config.yaml
routed_scale: 6.66
positions: "rope"
init: "uniform"
decay_fraction: 0.256
doc_mask: true
Below are experts of layer 3 (counted from 0) of a mixture-of-experts language model. Rows are named router (the router's row for the expert), down (a neuron's output weights, with its number) and show model dimensions 0-191. Each number is 128 + 32 x the weight over its row's rms, rounded and kept within 0 to 255. Numbers have three digits each.
Before each expert's rows: a language model's description of what the expert responds to. This comes from a sample of Wikipedia text that the model never trained on.

# expert 18
What it handles: Mid-word "on" and "con" pieces in Latin, Greek and technical words (ag|on|ist, dem|on|strate), plus could, would, due, not.
router:135108123096174143083110125145070083131104177140087119164175048150197109157124183129096134069111148170119077175145095140144123159134097123080121102101116135099121186078067165079128089166098138125125119162092156095126076140121196069127167092147109135051112148099060127134123174131122181118088102114158144145076102120102069096074138086082102116150114150113112140155118102085102141100116172098122159102139143133144135168082163125119137142112122122073154159125109116173131124081200170163117099097165144110131156138189133095125187116098128174176097167155115112165147140086106094072
down0:127105152179166137144165132141149108086120116090125101145136134212202125175117178085132127139105098094142150145105072086138118159136090160119106127116150134101108102145066085043163091113145170069105122108109164115172105167152191141066143040170102145181137064079124145189219090112118103157156154129104088105146151137159119122091160102154119076120158150110145117102180118109153148123067243144095107130147120155077140137170205130105113116134149143113104122100129120123155106134081167195137128143110150161171155166138130116125143152107135183115138129134149120115119133119121108099
down1:145150143149174147127180111131153078115080135137146168100164089177113106112123122083119106122142168120120108155085120127137053104100091164153153131105146133173102102139177105100139164184124131152190183086088109097138178149138132158120141157194094137157133121095150021109128039113147153157140093126150144162125177143073112187144106098142117104122101141139104124168158129120133154145127163133090114083140137141121062130076101102195113041111178067085131193132046105127153154160148107144157159122104123064099053140124104100112140168125121125170113163113112143110151157098165100091
down2:113133180128149113140111138166158157110139152093102130150120176129073080144117123065110139098165106128088159136111180126067080095132149108089153098128104153112119114172099147153172080091158160131106142141130174095092134172145121087164082116154104146145139115105132114115081096207107067083136165116173124129079149114177105169167198085093122204162116161169111122184080095125093127138205199176141160150093091174122176136104203180113203165092097150124153134121122173161147105143098095118133101138067154113133167192186125118126123082095133094145124148122132149141122152105159133126
down3:097165112173113117143124148145131155135081151104129145030133095075090154149112116105188096188122134096092185072163157173134127128147151114082173121153203115167182147068129141149151062139158137114155128139133112103173099131151160110142132151173139135145117116140107135119135111140070126174159117170132068096082149143132097172146092182060066075168071148129175154104134202171116089148176139134182136077085109184116132087139108151145108108167097153179036125111136173105089136145111135153171156116096100165096144111135102086162082118125145114082109155148125150111120155115113143137
down4:103124141121059085137149123123095136169143117102184159106144135134179103104089134175145121102176047065140150124088139131153123083076106122124204169129137069093103161133169112146156173164083177129152155197108113142108149156089071153129107153103175150153132106075107088125118094141176165109139118143070167155212133179138142132120077154146140116103133071126140138102128117124178137102124110134145092106115065089158138114052163140133161172138157117143076054183169079133162139097141147107131084148112102173111102140126124110079151111124082116094156105090076102164096115191096159139
down5:150113119133131103136140095121072116080104169110149096147129144103160138107111127078155121127162109116140130166132153130097166148153087135147189127082147155186122217092115114102111126164093091120075169107162186112104141140143123144094143148151156133127103115166123171112132114053138098166127120114158156176104138155090145139113087147159147056102180112100102128091116071149086077146111098137194124090173125110109158156103145175164116165110191122163136089165121135180196102167091127100138104135095117104124137095138132127102030160139186128170171085172082089038115068172188106111
down6:108122116183116136133160103145148191122116172152140131173078106143102128147112153115136129106123118089094173117120140178144122144135158074133191108079130148155122140155184064156143085100129114158115111131081159094139101168178175182107162142128060126081095168146192092201146080127098115210203161113114143110151167094109136162069117138104058129106118093151071087126169108130180164110101122121125112132129133097112079140173116073117117085195125097090083156131132101191110136145084091103142119135132095132129122078082115184122144143103123131134166130166081086184157132155064076128
down7:127133130086141204106093134125148129117071175070176149190168148137123157147162148118112137090135141136100100136106117092040151113118152130181085156115115078115108142185096141143209130113160191116176144123212081163156081141124125104134137161165105137178145110161125085055094143139086168103094091122127056139106076164158148109152081159082126093148137123090173142147108188175157078146122073130152181183155129133111132122144124059166094117153074108161079108110147070129137095126150155137110146147079157085137196123154145154137101140134188125144137162117124126118107125148151113146
down8:101088162096105164106067127125143158135126119096165109101166067115076085176115132106113097085128134177132170129122104126125135183113154175128110075080173159165053118088082122136117153113120132112158086139131083166081109094159114049138185072073164098119163102084153121107082109114067097119163092148118088118115163070149156085111163125161113089167117090146144111114098096101148079154121115125176104176061104117091193140131177145103142166157113163106138162157115074086150186128107137123119146145125114112149095137097107132081075072126102190111121164121112124073140182122178119168
down9:064103130135102102119101106141108103097135090125135103130181183129137082112097112148117116102135119085129154115082133114189147118139172153064130130157096149212096143103136107113089160139138170129141082192075124123044122150114162111113109111149118085185154136107165096087108107132078143130090145144079115133185048121085079140083108109095142124168154149109184158103114149117129144141145089097136144045159126188073100182145061155070073139110119131101132102060160158148115120142065136095187186110157086132126124131142089099121185118085126069143139148098138134153161139137124110184

# expert 50
What it handles: Pipe separators and spaces between numeric cells in sports and election tables, plus semicolons in number lists like 2006; 2010.
router:091114116134155154151121133195087101158086065172122183165145144137179075123113092144093061180145157089122084144142142118118137151087111070130148130112123092179118108080134115102140165106144128114049184060129145187122114123147120141114113102101152177116121113118116088076121127185056089101137116071148134117131086162171116165144204076168122091092203118084113155112148182104123109171114117122138150131161184156144153139079123153141090091166115140126174055106142130146097089142156086117086106104125197119091094125138105154126130092070118169141121083124053138125092135114110160112
down1:132067145149146194130171171170142075103132118086189166140112104137166133125084166150177103104150147133108118116115168121144137128119103048095112052120091153181121173153089144110149053109086159126185174104149182180160087144138088084121121130162133132177101179178147132089121119159124168108161061093109132138085111157097107081119108070139150118143137166098120135111083070110194147154192138097124157121127129133103160141144171180101113162090137128137099097118141109160092104123108131162229102083159124109146127078101149147150133132121115088150145155125175141128094139108082207099
down2:200102152153088178111191143080106109174118113123101146118153138139139161159156126104142117135169085167127162116080064129177138154098140109110127125155109149175164148089147131100170149159182129113154110099112093143144140172129119097084181129107147146087110160088175092117167189098173080094069133155170139149168126140120100102139161139157118188093199101161111149186102151175110085112128110096155122114139189127100135111117061118133157123180142191116128159132129140138112123096153100171143203115086045166176125143134111194136144131098128195164127112103108065113134181183095166095
down3:145139152149139089137153128142115150196128132112145134152185133138204121087168091135121134134147153132190206110104090153110130127110195112070124147062128132091088039124135130128126149149146158089106113169064119128128114108080110135144126096149154116143095162126143099166172189105111058147117168071152062112100109135142117080150174091060141165146135090178143089090144138083133141159094139113136144164117100136116116164228113081082159188167097067097133076119085158153177122105086191146101144102081153131109133168123106160141127103148159103074128137105121161159135114147152163124
down4:175181140194066164129123093103170176101089053143103146172109123119095136190087134155114168056133069059112141104139181122045133120115113122114147113196128111150127126118090155094108136107148107139106172133112078148149104130138116168139121079161115088168170129159116184153152135112112153163102104179106115153182135124173129123107127155142134109100109131177141070096086078128162081094111122111139121064164160140162179108154137117180102138169161085134135125148127130127133158084152116079090112109190137128099113117102150166204125112168140098118115154100060106127071207122128162174
down5:173105102097113129108123104142102142167124178124146082172139092105141141130151099101125138085131160137174200110142109166166128131151145118138159126183157165165125102156145158088079136118141069112145116120142174145093149124145090107121124093095050148147109081112219103142125165095096102123125112157113127084117130131123092186167155217144107102121110113100105127110168106049126163073107104135131104149132182150078149155155118092074117183160128076131093126150105135130107121135059058169121208121049185184145124171193181110109112134155123124172166097097185117119159110124139144167
down6:135083078105088171121120130098097196132135107178117152098107133153124134121125163111183118104188107157201174114081131111144177103140137155129183098119143159103123158143108112146041151165112184089085106119114105154094144143133159120138152117070139159193160111143082132130117170163124145141156078102139157142134082171117125142089116140184147115133093137080136156058096121114139151177109103141143115159136165114108138197124147070115156196100149093155123115111208123158125098115082131053117091220115171151140058118128139173068136077172107115081120157112071157114117143109092129116
down7:129121079145149183125111110111111111108166161206125073095173103218117131191121091116062128127163132178140167130123089144130166113169062137140105116166136147154166181127084148097107107159118069142151132117137164143137126177117117074089123097152074197112208098096133155071076178109146076112123098151163214143138111163128123150158144133167140178099109118134140098141083100133148127185118198082137131132120186172139138136125131158135153102091140082153122091125082129158103144162091147132127091128127112123081161139117102137084188093168158163146130079184105115137112113103075171120
down8:143171156108124124144110103087103095120193119135157130158144124144065115178105139130106144137120127127117120131125188165128124161134158120073113102179078076173174167181140076090150164138135123112059144143179122110099113089128135165215134130122133105115095128137148181116149115092152150139176165149168133179091079091105169115127144067108186095123159113146126119085106123113124168149166140088067097072110122139075141081189116129135133132128093162193127100124124120101102152131113159136114141156066181039092135089088143119123084164188113175117098142031114116119136168110099189083
down9:142165161188129176136143085157125115099148092101042157107134200171099122148108147123097124100134150192116056156099159136124177164151131132130095077118114153155114117060140106144139157169156164182160081128085173189164129139144093141110143078133070154133154086142142148062155166210122116210142143150096131144099130173160161178059125132104104103156093118059126137199147086175152167073096126153146123107122183117148136159157149087164133118145084175135118123165083107106111104141122125147076173143106164129143122112113150121107130128104123190116139123158123101132154061112112086144
down10:143138172145181194136118089057116156141080129118108143041138095103110073142190168132120189151114086182093085153141128172145169089157118163120132165117167067141106151099134108068083099145106123077137198131125142129146152085142152167128126124095138161076138158128099133185129128103116119142144152074112090106137105104092137125183152126077121194107105128134134129132119091097128166125118107135123142150168102128096147133179114142009117163089141098093138103122172112126062073121165125172105144139139126118194223117131152088090132117140126096190150097156125094135072135125107159120

# expert 1
What it handles: Commas, and, that, which, who, and auxiliaries such as have or has joining clauses, e.g. "suggest that", ", which are".
router:161111102142102163132158160158173142155158130105115168091109144121104073132122182144119133134105135108103154127112106188096090092084075062086140113142108121158166161129065138155172138129097119116118183139171166086168163144141162115141115088158138144113096156160174084152165159180106084096184109092131095113110131179140095152135140140169138138142110181154071143083159150045180083136094195118124151090133181079148132104130105155154184137108181150095116100142134079108100143147081138115196068079171144075103093141125159190089124108147060145173147112129101062142169158116105129118
down1:159080129143091142171165120159150126172118100144124089149127143139143198051176137105103158090077148222123176184143191139094146129116180091125096148162080099120140128126096185167189165080129098086133102079134104099139066165147117178176135124095165193061157090148128121167101072100122116128178124103111154121146113136160130070114152111091106131116121106131103111170163113139113177114114081133128077104046145154128126132134108152106153133130094101180093079112189103168126222149145151121117138160163120099112073146093110133117125101169090129168137100096146173115115123132132099147
down2:169114173154172178108131151116133138111117142096071132159142150089129103154184100184148115130140127137165162180120082125151132088092139118121095111085139151136180129141104121066056167116081164096154102079123081141096136126139131107160105094110160131132090099208148097157154082166134151090157164186134107118119171116094157192125144088180105076127051146109185146161108173107140089112149213157098074123114119173149135127091138145064135137147161183140152088085176216126155139139128132074109108122119163168154128112105086099133156097108140148143125108118172172105120064115178151165
down3:128168128101130112175146146116148097090134143152144140148081129189081155116167123150085096160131103148056134161093174177110110134102100116098133102135114114139102181103142098087187189092130118126129155177104158136154129156117108155116158141215185122200085132148138176128180203124145165097141082131124144101127114139092156150095176072113164144076109163094171155113055115105104132089093171116145149121178145161165135127088179090082132119098144135111167144093117087185156088092120113156084064081146150176062150167141137111108080137179144150172090120111126116175145181108141127087
down4:096125072108122136118122111156062152103194174154136158155162126142129115107102087142163135093112113113155088118167197104109095167105133119160165154128091161080114109120139075183115109138149166137137078130176162106087101190117123107101108118187171098108139150120159056132129124114196063113115130166144146094175116149058107153161110179141166104216127121225118107157138104145174163133128133129099091127116110105143203073156153135167135138089123121103050136116140146137116137139125088078141119161143104145174112165111140109066215104160132147102152108104074144116115127136197148142
down5:144086091159111147097109150163107170053165131135143152133157143120138165140087126144073095183163114164087080028129084082117066051145144136082116141140161158167101128137121096130149146174068076105129142091160139138122090129172147143094116131124052146111147119112148118123087143136128116186116113168123136122127108089122077096183193121154169137143137147079111100076097122166129192049141109117080089056162111111150135122176124116127111166123116083109185114208061101155109100104142111103146146119165162134101103115120118140138160175115089158143138070119118125174115132156115164177
down6:096098090156153109161082168103160084109090153089123076149128152196173104131165159119130149095156153125122112135095144111127157100191092081154144137095096210180150116099140130059094131108135123152144136110089064147149148185056142148127204110169123139125154127159121081134107137120161134141079136127120173129177145186137177133135089143116207128143142092136117082124142130108064146139059128161142080142194109176110159128103119091168107102134107120219096114095147099130171112102132106145113147153159056109087181165168080109136116154088066108108139150138106127182108102105097142157
down7:189139079101154187126131150124146080149169114121090115084152113123124130128174190150183046136107093067094135132085144118163180063114026151116081155188147115100086152142113148117181133137134110150121057099136074127133106139084186123106151106151151121092135149196114149087052114109163085154156139139109094144091112148200114171142156168092134118112172131146124155111130092159113091089140125115155128136122058089116144104147093093166053086158168144142147160125127096162159123103140100119169129140113148139130145139149182125192133113090080146126155088117123145104151118088181087160
down8:144126126146153149076139096098118070106141079139157129096117119109086170126145133158113161132098095149197127211109140117160145141137119124087130120169123147134110125168132181128114117104138173141045091114192177118112116102107098119159111120129073121112099175131139128129115171164133121170085096092100182149155095107121157131184166050145209133116141111103140138117088116110166055168113175106191094153160122159151077083152133161189138136116095179118113100124138114156151094173133220154116172066071097183158102099131156126160162100075177183146123128111142164137138117190161127126
down9:112134083152120096115131133114164137062123131121115124130051132166127152125093073109069151109114147145142118075088205075151145150171178105159092112138131133168133096078068104117161150155103101110092040071146108113107119077084182056147090146143095155096063134110092142127149109109138087109163145134161185157185118087124104099158084098119136181175116191131135055092112160105103124083093098163097144113114092126098124132122126131136131102122134112172147066124141095150129129124079096139066142139159139168132115113120185128154185160128183119161129175154182154072180113148129137087
down10:208128148148094123147116106102031147164158112158181091162158178168092200120075176140121151186138105136129076135148129035143152090096120085109121122159147115139143149108061128138159086082070195140137070116191127116166146165132113154127103102127141070114120146150117125100094133110129124117135150117140098177194144135089153123165174111102144144088078160158121109144119101143120181077172186075112067156149097100107107133154139151143103163141152101080138143151144130074166162108071136155156104109110181170177081154074089131165163120162145122117122167121115114115127147154144126165